From a checkpoint of a small mixture-of-experts model trained on Wikipedia.
Size: 11 layers, width 192, 19.9M parameters.
Experts: 2 picks a token, a softmax router, a shared expert of 128 neurons.
Training: a variant of Muon for the experts, 520M tokens, 7940 steps.
Below are experts of layer 5 (counted from 0) of a mixture-of-experts language model. Rows are named gate (a neuron's input weights, with its number), up (a neuron's input weights, with its number), down (a neuron's output weights, with its number) and show model dimensions 0-63. Each number is 500 + 40 x the weight over its row's rms, rounded and kept within 0 to 999. Numbers have three digits each.
Before each expert's rows: a language model's description of what the expert responds to. This comes from a sample of Wikipedia text that the model never trained on.

# expert 12
It responds to: Prepositions after verbs. Prepositions and to following verbs or participles in biographical narrative, such as managed to, remained together for, certified gold by.
gate1:419507520526537497529496481441557470483423602546522536500446483523497472494470507509489518400465500478426524457523468563557575530481489477531529549470487442486514520463515431530562465495510429
up1:616495509473432522483498459485522489529481517582542456562511479512479479392526490483494480536497476492498503492574473557491488454515481461482472509443504446555456500463519426488506544505519450
down1:536491469516480479565564585494501506585481492446497411496521489499525533518508541472519475545490463533436518508500493488574514527460460573443459499569489582483518474443478507471456502503484569
gate2:503496516440521386481533465471540533515480532507484546554576472535535464453494505492435470543521534508487482414522572482509523583465492508490470552451503426552548524499522476490551515463504495
up2:521455524429543515552463530492482519522463471506501485517530557466494525503461550543523501513386473522482519555538469478491453472497562527548583470445477489552506470532537551494510519511598509
down2:468549522589476437424539461525560491524495542494460510479470519517508586595467404522471483521546538503521484465550453548519545486528477495498527508469463481470521464561487477529551488491465457
gate3:574548521488501447536451482536449509562477495440507464542472523455505486467437491483465510569493544491471476539523503536478473508520569541544543484511507489452458466472547495483526481558540478
up3:448514492532509456537477453559501486506540488475498545516501476478494546506485495476481511414447521476562492499438543508419534457487472477493446513571516558501506412420458466573438504500465506
down3:497552507469522525424535456522476482512425496512547535515504503535507494488457597461399496494468484487477623532538493455476509501519528529525492491467548495455471547503518504494430524523467481
gate4:479466441518591527532491510477544544511472460470491500566412460637498492511525533434502480515537562526522510485461556553478547461474477422460456531510504541439496517500583538486512513477508495
up4:497495488497501499501497496499503498500497493495497494502489489501498496497498499492498492501502501497497498495495497498495494499498493494497493497499496494495499499494499497490495499496497497
down4:549497536459482496463470565528469462440495465470476522475499510466510464465503478524529529499532506522505502483513453561553507495549495494502494489457520434496438552494466439508509485551481490
gate5:473502477438543523474584451423487522521514532474509501486518473504505486503433526511553533558488540516554493509459488518602540528526497444463509506576535524561488503443463464485464523557461403
up5:436585458554442501455512515543494465456452516538485433506459547487461502517519472509454401584475547538536515468475531475499466531465529489488507516566525505505485491529480539517484502532541558
down5:536486482493528509534601510424547465597500504492508526471501540544510531508438471484587480467498445508533526543460506485551515473583471473482545504489507449534544517455542441523481519571466478
gate6:468444428469426533488516535481457471546533452514512489529510489543538523509519487490486474510553508452453538471442487515527483510526470513583481513510536516537530502485453506450440520559445555
up6:441477495562511530494486532443579476520482522540484487443519492483516496475514561532485554545492515455524517491489551458513539518493465457479503522559517456535462504504477520537509468479604429
down6:468444531498550450517472427566508513500533435484529489540596564455513538521575469491411540519519484467446536546507521505488487485491535483526462487519496522565492482475518551492500524553479498
gate7:404466498495479474445480489426482571542527540547521522499459550466478476497511502490500455479502440535510509534537548536492519527527513484552520546568467447544478464490567509555535438525514491
up7:491526522484498466503467472496483488495541549497517510495488551474503442445521495484501467518500446481509552489506494494530519527491540489542420571497548436575502472486458532487551379547467483
down7:485487485404497447516516529501562486557504518525519468511477517530497611465436538501519524605522486486517493452548451517483499540531488569502490475506482507512483517443500432525483464427564586
gate8:484528442474503455471492479532496521528469525537457517496581528416499469543523446463473477470534461525515493492519544527520490473495476591520572512569484532567528469556446495533506509473528532
up8:562505507517425514528529459499537548520479465543522449515541508508505488505568476438549450486422503576489482488485515457484471487480495495531602452458502501533561531506436546501514487501458504
down8:494473490435546526451478506508453499501531594499456470524479481430544522619618447481454523455523476488531457543521456551453516506515490525525498478479483470503520497543444441479457534464436543
gate9:540465507517589477550494419559493498520547489500481452487441456525467471551468528506512503545516514473524491491525503460503496520452498504514506528498530575458602530539492561541406435521503507
up9:497557504482461478501449402473595534549542556412534478510523493557548496392401408518484550487447482529483502497508484520491457540571448471530472496526508539515428495517469498463474559499541565
down9:525552516503482489452507516504445543459410489402482505504494534559535517550499500435562484491537412520448507480516488485547579468553464449528507509521540512510422448516431463475449484530473530
gate10:480492437492522537492528509490889477442524565541511488490488459527515502476529491501506517497487476438414533544535536526507476489501470490463515485507548496473486500470478511504496397492489504
up10:514532453524526486471514492482406383430575532595586438467469514571514524443547561455505547481460463463463494591496565543531460539442480483520457455521484477481450478548451503471550470551449495
down10:519524534453598521495528489518465455472483492532610438568408437466490518472502436468471571482543543477493481477486537486555528517485442538444517531447496498453488475450530454412555527485595530

# expert 5
It responds to: Plural and noun suffixes. Word-final suffix pieces like -ions, -ers, -ies, -ment, plus short content words (film, work, music), often in names within tables.
gate1:464540496493510592492488491470467454530453500447475384504502479549542552496523425503486556520519549478502440502476529527454524515433546471513475467544513479541569469532495511515531488407542500
up1:483602482479437508483519553531534493475468460499552427511417463577522475498469487517553514502506424444549469494447501481529484537436458421436496505482436532493509509577414509491505438481476523
down1:444540437506466516467472452481443488561459500478491491547540427513512450493525455439504498544506521513574453519433521494535543498407423424530471455510632583473543490516416495449529500477490543
gate2:460470578504477527436540563467482539484438382587486471554449468521528531522490473530477463523530506497509496494455442420466535447497455466477473501467463465458460487500494524453544437605446548
up2:501532503506520494443521509511462520548478481543468541543559429507522478477534442513539459460485506507524558475485566469507514594515496480548537501484523424458504486590513575482495482490485531
down2:518525490508500486457487439500423503515592469500500538503471545520489536518446489495493522501507577529566483565468484540520492443457547489507516518440491436495512373486491516531485509483445488
gate3:482481530548469545480558577452471514467484520483467559508463503490511517528559464465442546497415503494474519485481485546483568489495515457467488514515513542515500476482520477482490531458470505
up3:484466450561550496437571516444499520515546511468444505493557587503488473440524499487437536488513547446478561488472493448510494500508496469444462521633476478565479465463527495503527486542412479
down3:477480540449459526526511454503509512514517510567442447523493497504555537465473480499571448444413487455513460553512495513535596554515448610517537418521439482563478441546542471521458454449519480
gate4:478507478536504536517500485527578429521482445528553529536487468524493499526539475502486547498497449491488509509450578499501530532504568474568499452481497533413527508489526526433463519476491585
up4:418464467513500435435484497506439540487513504439480536506396531480491522525469542494574515569504469514587505537552491467543442437463472536473454454458512452485605479437524494563412503486515501
down4:452508497509568459467575466482611512435476567513540515545432529489523503507565507499535548482507471526491475569565602452435486485438460547543532452469517509495577474502467460512495506533549551
gate5:513453487494537462427616472482389478493493520450581395441536505499469497569578466490486491512449561463479525490506520553497486508475487464457532543484495502504482446558507507530482499514535525
up5:525451511465510508516507368540491485522457494503445460555481435448532510503465482475494570459538519467556529548499468442504538516514501523548505580522535481517491556472615539479457457506528517
down5:516529517528527501507531508564482489546510518521521594504551570445450506441527558505489444493487549441547433521576478466483470460489535529453468446537457448457495517445455506520496538527463459
gate6:507536482466495454477523451473478464449480535539489544518484525537470480483465557521427445506500477531505423476460491530504465497420498567490552537535509513520526448494460570446495466513517542
up6:481520496521534543408520534447532485507478573469538489482472460477491472515590519467477544482450501463619541463470456473452491516473486501517547517470508494522549534462497529512546390432540478
down6:511489552510459519482544444450579526405480431549515502472502519523513461487571432505508567471492503522434506516526491533540497493541528479540502475573483602473515484468579521507533474569473565
gate7:573535452453448482472510519531584519475519540542481471486553491505445450497483535538534495479457482468509483510479492561448506562480501499443460458473524471502488505468471460489531433538522439
up7:453447522479571483532507535544482473512577407478450504496541522547501512489493471521443497483464438489472464552526505560514449481495465553465532455504509488535467537528436539502533520540513471
down7:492510553498535477500500570507476545604471511490501497550522495537526507606411486554514500479460491494499570526539501483537543551512497471440440522486420468473470497381518534532530498487500510
gate8:560575523481488593446482626526519481485508515490543482454444471536522549488506446514524550513503457497518478556534519574499506586501556486475563522524483453490473484515478559559439495552479519
up8:521527437524508495432529467487503552557549520454492567499522596519497498492546498482431473487484485472510496478459493565539460544518514514528458488476481517510528561458400454511491504474509493
down8:504515463456525445533519529544476461532512530516498459554502433463464532505544437526461536507482508523465534561470486589452535506514527523546607455480470487507409497563510472512421444464402433
gate9:519394543523458545499514473468543576486473502530454499517551461465507536468488499534492432518477585529492512453492499478472441537539472530412544469472453525445514508519463495462544475470519442
up9:423472530496432531517513557542530538457489528497529492502579477486477552516477488507509461504533473561555532564514517534543423455544515514492495481468534466498483520490456471546511477440513487
down9:472471481520447610516529458439503516491482510464512589522479492490501518514458495479471455416499507506451517466450494488435555557537497456511488528526488503526462439531556459518546518515511470
gate10:484514454504524441486467500482506518516442428502534513615480472507483530489538464434520504505486478558495460510482502452485488496499471496496531464535508521471466484482488550475440516510557473
up10:476418555449534620473561497466555471445520493475507474519492512454502463442465509482602507525496458437504520503527518475530513513444494501584498529555519505481458527570498434493527532537444518
down10:463486490454527505463534525506426490527471510549446460472505456578518453494506511507552503513423411552441559525463459542593471521437553459434524519527522464493508408454515509447501534574559537

# expert 2
It responds to: Punctuation and separators. Commas, parentheses, dashes, slashes and colons, especially inside dates, numbers, chemical identifiers and table cells, such as (r. 1232–1241) and N/a.
gate1:513583523528526470493524536559424565577484540506482554505452549580515573483546433523513507538523524521572448490449460525526519457475487507530529503522470493508405535541472462499506445537539457
up1:524563453561583589602484490568510510482488487496490530556434514539517487494510479500525503536513478507472503531493425484536461473520568525521511516546506479464513537558504510498498536517450487
down1:475544478533481499546553514499534538475567455531426490475490510551533484568492448527507499493483536500510573514449500558545525488472435522506538525537448464491485475482557353482558443527474447
gate2:474508465429494513484511510513498552467462462480486401476534516568517517470580475460552575480518466496451442478562541516473543499448524442538471559505505404484484491541512468553524585504524518
up2:498455447508486487493504528513497519538553450508476423453528504545471461521578535461489518523476496503467468485565550484414578518450523509519511450508518441513543493520499500502457517492548481
down2:472473494523557491458396513493499507469520481501359479529466448465506444570463526469481485504425497471446473534528434553500546562497503556517492542553485480588496503479528514486533463426497549
gate3:441458530469517471502519573587509472499472473502470490549548527515487489472504578485462489462551519558498448516488445497516488485478511526576502430462493503419470496515521572544545462482509441
up3:575456477485518447463523548450502467575512530473518525509518508530501532459507417498524498492485529523435545454459494429529470532449525458509428563524519515587521457528489523500434513514451493
down3:510461525584466515445556495455493534616501450494450513516484528532492522533472519467476519599542458500493516538507412529465524534508444452462511478502518459521495537470412481509466482560504544
gate4:497485460542462493517475463481492472479447505573464461525491470532463470571472416517430473573581505503514481454442481571465534480479493441529526532588515495491376433516496435480554510537454550
up4:489545452417504474493501521459468513454491474424412467511434522508530523481479537565489521504475531482482477480523451466578549418514479516503480513443444396514540583452597525478488493489482597
down4:495541480463458525471598468530525469447546462457533504503503549565541569485535471436504465463463456555506522498538509523489479519429471473504440566561527562497492531437461550467531513452508580
gate5:528559462494520585442619485509429518492488503511491514458547577472542423443523517492465473473585523479514515459490522477558496473515502556430589472559564520551456519495491492488446496484456495
up5:481463556474424413524453519512583521501516560545487451579456457530496533582486423538491493524499507455447466518486568500451547524461481476580468532412439547466542523500484551560472524504532423
down5:405567491566478503477541451499507512507447450540460470450554489489507547452537506445418460475483592472450532583525444509490516490528452511425466508524439500472544485488500498503518504506552513
gate6:526492449527498544479501495474440512511443510516471482585455488517507460483470459548580465517524441512502497441580491471443446476536461545600485552415475355549505484422504507549530493457522534
up6:505498430493543507528545446522448538514452490488557465522442474508490453469433512546570514493517470546553487430578512576444515520516433552597523526377471384513547432397513537496536514507538486
down6:446491517481461480497558409546527511555531501435464492513528452465525600473576557525525476513520518483503523438471585474519474566534475459470519499501536534537478472470472439544552497522492561
gate7:509433488442487517522509466475548546517441480473543511370513491516473534587468456516487500505545460613553515459408456491553518505545466516496513516464503541434417528588479499460496496507522459
up7:525488482530468448561483524513450505485565552503518510560526456446526507490547516442516472570453502473480586553581537473386464562497490537535466550536532462484462486473503512444440508547536534
down7:508443508592426580534539565528524481497504537506501454430465447500457493452507515526585500532476493488461462480463504443547542527466504460549478502405483499597504396469486464497455496484512472
up8:496496496496496496496496496496496496496496496496496496496496496496496496496496496496496496496496496496496496496496496496496496496496496496496496496496496496496496496496496496496496496496496496
gate9:508512534458504522530529528487460526473547515530522482478473441532446475508520514450488551491538401483481442540506509513527478488436451490580442572515516461500483528460543546474414478499581502
up9:567593485566531495466495503470434532522547578457511443492461468506487435483510546451466504481510522511464513516502479511452451524574428493485473494568491502510429481560473582515512489472523445
down9:518429545411490516510445474564477511522436485547507514508488541593487409489479580494522498571512531475523564523518505498481527535550470456490505569567509518570554498518472433506504467563423474
gate10:519510469493533495458523558518514485516498584513532481536543500491467534455461470481459479478574512489470515533444499472554548522477492585501516460551498515520487449530512467594527512421456496
up10:476534550464495516526499526524510480432516398487459472545536521442556534612455530496425450506563553526484554550482485431541485488505514485495528505447478523574519525530510513365418521518515493
down10:503494498530527572544459461478499447545486483507430504503469518452549430510456515494571509469509498495495444488466511503490450507522542481479521502447566491479585523484504535479499506594524510